config.toml
experts_per_token = 4
d_expert = 48
router_score = "sigmoid"
normalize_top_k = true
routed_scale = 2.5
balance_bias = true
lr_router = 0.000549
vocab_size = 19884
norm_eps = 1e-06
tie_word_embeddings = true
max_seq_len = 256
train_tokens = 225600000
max_steps = 7595
Below are experts of layer 2 (counted from 0) of a mixture-of-experts language model. Rows are named router (the router's row for the expert), gate (a neuron's input weights, with its number), up (a neuron's input weights, with its number), down (a neuron's output weights, with its number) and show model dimensions 200-239. Each number is 128 + 24 x the weight over its row's rms, rounded and kept within 0 to 255. Numbers have three digits each.
After each expert's rows: a language model's description of what the expert responds to; "comes before" lists some tokens at least twice as common just after its tokens as in all text. This comes from a sample of Wikipedia text that the model never trained on. Tokens count by the router's weight.

# expert 40
router:134158141091118086130093150147093097173130091129086079130108127148105140131144101166156137110201105120102130141108159128
gate0:109112117145097126092167108085110129116130145093139065114121119136139117108091145131115143127110158151132123128124161121
up0:111110144175086104088134110071105123116104150119158060123131116132151140119111150143123123112100152126151084155136142130
down0:191139110139173129156147128097149168100104201125106108133134161103121118113105130119103152099108089103137135126104095126
Common nouns after a determiner or possessive in prose, such as life, name, career, work, album, people, study.
comes before: " of", ",", " in", ".", " and", ".\n\n"

# expert 54
router:137121155100094138142121190096122164127157144147148115152105105136152125125171118120115122099088142114142097131108154148
gate0:151133102104134123153109113135121121180119127134157097124136105136088110110134144091118111099130121149156130120135133060
up0:143110123141159134137146102102114098110146132137112121122138190133207151162090114110121104153116112121095125127126133137
down0:103130137111111138173132118109137121140149137105160137075139158129080109121114156094145087119113067109093104143158138124
Mid-row pipes separating cells in sports standings and stat tables, plus prepositions for, of, with, against and words like which, founded.
comes before: " ", " the", " a", " —", " \"", " −"

# expert 1
router:168097142157094110102147122149159105147115115120107114114147091089124144137138151159103144156169116134128162135110157130
gate0:124086122114151127145126102111139171088125120112091122123116138127103121103099096123131114111144113142158115143137120173
up0:112128118113125102117151163144132107181128154121160122129131106169124135109114138097094150132127156112094162124117145090
down0:124164154135146116092132145175109078099175117109153129126124081165111132139121109146130116097120115094126119122120114131
Single digits and small numbers, especially final year digits after 200/201 and numbers in tables, e.g. 5, 6, 12.
comes before: " |", "–", ".", ",", " |\n", ")"

# expert 46
router:166168161098104112147080110150101066147115132096113086168115112121125149124148121135160152087194102140126113138101141144
gate0:135139129106156125100125126070144133113159102137152136138125143101157190114127110116099082160132163074120117164196102123
up0:122117129098125126111186127120170088157159128103142123099089140151118130136101123144129123140127102098132101170123127141
down0:131106131119122154135167126121130098119133116139118145108124118136095148088104121126120132139087146111154121118118135095
Nouns and gerunds in sports, media and election contexts, such as ball, team, season, round, election, air, scoring.
comes before: " of", ",", " in", ".", " and", ".\n\n"

# expert 4
router:149186160086100105097088160146134115153141164111093125154105155132157132140098135149165143094139105120134133110096102152
gate0:132113119105100171137115115126153139149108110149137131141126165096208146130112095146070101173146143107115142144139124127
up0:132119127087089164123125128136173126145112113156148136148130161098188158132096105159080106180148144099115144132126147119
down0:136140126102126139122117139125157111178089168138080115125133182079133143118129125153102146153134103118134115154165074115
Possessive 's after names and the final word of institution or team names, such as University, County, League, States, Yankees.
comes before: ",", "\n", " of", " and", " (", ".\n\n"

# expert 45
router:138146142099116110162152124152102132150110178142094084149110123115159132130134121132144150149138117122118094135144117146
gate0:120129141123111100150130117111118133144115071111111155139135082165111118095161121085116150119123138137113145104157116099
up0:126140155099124112156118105107123131167115077105123167121125082172107107096176117097118152127121123118118140140159108103
down0:145125108168144120123182111148127095161111136161104121176132175157119149138148143095098099108098106102123127107123073128
Final pieces of proper names and words, such as -ina, -ville, -ford, -ova, -ira, -ing, in place names, surnames, lists.
comes before: ",", " (", "\n", "\"", "'s", "\n\n"

# expert 20
router:162149155095116108135132138134137147138127118111089135127128117154165152109113161120142129100120137147092112109100144067
gate0:113154093088114109138084151103130147105140136137118142112093125184117148101125121109137107101121151163093117122131101132
up0:098144129135131110160106139188144121117110128174156125134113110080113130170043094124098152137117111094138121138110147147
down0:135151131161152140133118105170140080159135125083133143083131126120121128103116146113130121137105163099132133146151124091
Hyphens and en dashes in scores, year ranges and compound codes like 4–10 or 1964–1966, plus line breaks and table-row endings in lists.
comes before: "-", "|", " ", "–", " •", "1"

# expert 7
router:106121127141112131084161127123106141159135162109118119104158128134114109131139171119142140120128110166101103132153114146
gate0:098115135125214105091087154118126139163136116139125112077119112109077150124139108136110163156148122123173131136162102137
up0:154120142154188132121089149179147113122108135172123132131128154144084125118111127134102113118129123139147126112123100130
down0:135137089128124187117158125164129135145130123137145103146132158186197158081121119105124095121107139120130166118116151155
Word-final suffix pieces forming adjectives, nouns and adverbs, such as -ive, -ation, -ically, -ately, -ary, -ed.
comes before: ",", " and", " (", "\n", "\"", ".\n\n"

# expert 51
router:171101113145141135127103104147109144111132128171166162105117103125162134095090104070088105165076155136124104135116149110
gate0:112121113129102115100120139125141140148178129114147115138150118161123139111123090111116113138106139152119147133169113139
up0:117124146103146136111089100060127084145102153114184151130123140113143097131107129147146144122156110109142120191173137147
down0:125145109121083134146077133141120094107126115080130132141134142144146124155138126168111153176137148150149112117115120136
The word as after verbs like served or regarded, plus such, became, because, would, and table pipes and list commas.
comes before: " ", " and", "-", " a", " but", " which"

# expert 24
router:132175138117111111093145111137141105124175159096126135133194147112143076133111128126147139158091120095123122150103130123
gate0:172117124115158115138179125124107178117141145210117095130148133138126088111122072086141110116148170185137134116123130092
up0:118131100115117130140123125127137078124097102043121146118137097150117153166127139121140144159123108119114147148155115157
down0:095120143097136161127091141138105143093104147157121191118144078144112162091161129139184179136109147119158087131152145149
Sentence-final periods before blank lines, line-break tokens, row-starting table pipes and == heading markers closing sections or starting new ones.
comes before: "|", "-", "==", "===", " The", "The"

# expert 6
router:147135104124140140120130119139178150099106102126137151129115152114129159128142163154192110147117129092084093141112150092
gate0:115119113100144143120116119122135097158138144149126144142119112182124128135163156075114113134095147141143119115110152099
up0:085175120129139135141121126098145105091149141150146162138161128133160111136119104146132106107096075121141145138139136156
down0:155145155114160128108128125132141174151119102111122124095107131107159149141058152124149157128154124118093115139158095136
Semicolons, colons, commas and table pipes separating items in stat lists, results rows and tables, such as QF 108; W 500.
comes before: " ", " —", " Green", " −", "00", " +"

# expert 31
router:156115158136138113106091137138138093131118143097135097089077128183123108180147108120149128131156116119128143108124132135
gate0:091151138167118165139123094171107116130183123145122118142133122129116121163136076148091133160126153101145104111146162107
up0:155108121085136093133139157082148142128079136115133142119134144133141133086118164108180118092122124167132155153106113127
down0:100099143115151121130071177084161128126101132134137130167158131141135062143107123123130169110134178133138152137171112148
Field labels and key verbs in biographies and infoboxes, such as Died, born, released, served, Career, ISBN, Preceded.
comes before: ":", " by", " in", " of", "==\n", " to"

# expert 36
router:154135130152125118114140136151105106119158120110073118124143146111115121158129100122128129140128117173103162124109117113
gate0:106125139161121155154104151110157149155123116108111131156110144133115137145099137100154115139096139147150133157092124111
up0:112106134158127170151115142108148159145108116122122132150113148133118145139112150094151118143102136139153132158087128119
down0:161135131090137116112135082137160143159103157105126124148151120115106085130154131156094166122150099145162141122154144143
Two-digit numbers in dates, scores and ranges, such as March 25, 6–18, 23 November, and sometimes articles the, a.
comes before: " |", ".", "9", "0", "5", "6"

# expert 16
router:145115173137109096098151103149129074120114099148154077119111120107147185146126108157132157161139144130109127160099117125
gate0:101143052143141134089137103162110128142176123130116120133134135146085080114173158150126132151124126150150124141145120105
up0:139159119118136081129127146158121129131152117152137138125139122112123113100151136107108121133150133156144128127124119113
down0:116116148098112087184140111087146110119146139130078142115107147095108112137080144193113123116148127125111109132116133116
Uses "as" in cast lists (actor as character) and career verbs or nouns, such as season, released, served, played, part.
comes before: " to", " of", " in", " by", "-", " a"

# expert 58
router:142108143167129144129134169151104103143155155164095145082146094133138142081136101127104113157133138138135191151127129134
gate0:109122156103125150099122152145141113143149135160117102155122098134057150090122098159112121147135135110141107163131134128
up0:133122165113116100180194139109110112080150115155153124127125111098113111104105108081127139134153145063178125149153150132
down0:151122142122142119139120108206128100134130096107142065144096124118131131105124098109115128128090128174130092123143159127
Single digits in years, scores and table numbers, such as 200'4' and Q'3', plus the preposition "in" and some "by", "with".
comes before: " |", "–", ",", " the", ".", ";"

# expert 0
router:095128102092150157113149107129152128127130120143136085138111129154105106107160118160081125102158118147086133111139067113
gate0:131140118147116083090133131106128142104143151165127118122146082127149136110161122111125118125133164156124121106127100109
up0:114127158129102150124123139179127121102140065122122139102060138145116096149087144097124173134091120089135115173092132134
down0:129157121104073151094148147096133119154100181142111153147097104129144154188138139170142100147160118148165128128150151141
Opening parentheses and brackets, table pipes at row starts, line breaks, heading markers, and prepositions like in, at, from.
comes before: "-", "|", " ", "==", "The", "born"

# expert 34
router:127099113168113167134104121092120171112169135143131138123134169165160133144173152138126088100082109136118181132172121163
gate0:157173087103177120122124168128092133148167134145148133149122104131111131090121134109118142123141119120138114139148141125
up0:104117130154120120126134107111111142094122138123119119093117130097117132157156115098120138125074108143105133149127113107
down0:120102093111144127159117124125122121178112110130127110142137121163118115156109118124105137102133145126107079085116136156
Prepositions and clause connectives, especially "of", "to", "for", "by", "with", "after", and fixed phrases like "according to" and "due to".
comes before: " the", " a", " his", " its", " an", " this"

# expert 12
router:135153154094102136127129149108155147168111115118171134120114154107100158082094176082082144103092160140141163155144115157
gate0:157118143110150112136102162104153147122157111122147122144099104094109117127105144129119139140146117103152166117148150140
up0:168118151115148121130111167104162152118156115123154135131100114100116119119091130131121150149148113097164169122140162125
down0:128144101100115141139119133118137135137081102132073187095176140118117116131114151129126154118112124143098110140139102124
Sentence-ending periods and decimal points, plus single digits inside numbers and years, such as 39.4, 201|3, 6.4.
comes before: " The", "–", " He", ".", " In", " It"

# expert 60
router:087104150123134115129118105154109080111160120148153136130105068148074162102174111118144146103114146161128095132114136090
gate0:089137147109117150129165117126137133095137124131096108135110126210112117096086127115193141102113146158127093107156103103
up0:096108138108073173118134138111131136138136107145116085138127123195123117089099140131181141110107163161111112097123088110
down0:174116118151155153122116150105153140146081128110178103123100093112145123146117133121151113111174140148108144124142128071
Prepositions in, at, on, for, during, over, from introducing places and times, such as "soccer in South Australia", "School in Nashville".
comes before: " the", " a", " his", " an", " their", " its"

# expert 59
router:172100145112136132149114153117176105134088123164157108127151151152140085139137114120085114108144117102137177139135102166
gate0:126111115120177129129099176152115104155125140152128117131111159120144127135093109117087105146100138152133127147128176098
up0:142105083116147125134091137166110112175119162158141132123113136133123132123103139134104103150113164151140144131110145120
down0:121143185132121143123123092124130147112103180182162099160151107129113107145100118186133108128137120154159125144140183141
Function words of, and, by, more, and sentence-ending periods, notably of after series or number.
comes before: " the", " The", " He", " In", " It", " a"

# expert 19
router:133167147115105117103081124127106110160138147113091070159117148115091136144131150126170132131177143120075089106127076140
gate0:134094129142120119123146123119154111095156128147095139145145133105125147115100163130141069113084158138133117132141147121
up0:109134149092146168151144121121120145107132104123131141154100108150122151128124113207144113145123172144154085107163099159
down0:096114118129113087111098124129116102179093093162126088154054107190120152129124154120135171129171143146136120151137123104
Capitalized words in names of countries, institutions and awards, such as United, Kingdom, Persian, Best, World, English.
comes before: ",", "\n", " of", " and", "'s", " States"

# expert 61
router:104153157124107149125120182149149086128159098154140137084093121128156115120156088107158147080142141125120136111092106150
gate0:120128119095083136125139107112125148126135061135111137109125131129156120090130137125129130129087167133128130097143130133
up0:112119122108100140117146114113134156127125054150124113114112134127167139082153119121149132120080144135132132100138137115
down0:151106135097145117144151117131102127101095103161102127132116085117136135112146124136140157162154150106149144093133135114
Frequent verbs, adverbs and quantifiers mid-sentence after was, is, and, e.g. also, have, one, more, out, plus infobox Location.
comes before: " to", " the", " in", " of", " a", " been"

# expert 3
router:099157128123140122073083137142115123148172121161115133127161142122140122166130130108094121146140155113146122132134107126
gate0:135109110110173146102128138143102160100160123120074117127109144148168126116113132124093063121100171179152157154115120139
up0:131120132108182139077110140138104180101177116122082095116103172136165145141116115131127087103109157170156143167107129156
down0:135128136125090139103177113113166086104138124142134060109103115128114125116109101119140133123115142109099135100105144139
Bare space tokens opening table cells before numbers or years, plus capital-letter pieces in abbreviations and degrees, like PhD, CFB, AMNH.
comes before: "201", "1", "200", "0", "202", "2"

# expert 47
router:113121114158125111128130104125101087136180134119083141104132155101123091142151154146119149168118115165159150162145139115
gate0:078103137170166169120133159150137116132165080134097137139161151130180165100101152077209090097097127140117134111101119153
up0:085119133125116125119145131156132091150155078131117140125144128123100166084113132076151103082129105135118111140139141141
down0:157127130150132109131126130149112113116158179122148123134121098152135141117157159144121111100095147124168104158106107112
Lone space tokens, mostly in tables before a number, and year prefixes like 199, 200, 201 that begin dates.
comes before: "1", "0", "201", "2", "3", "200"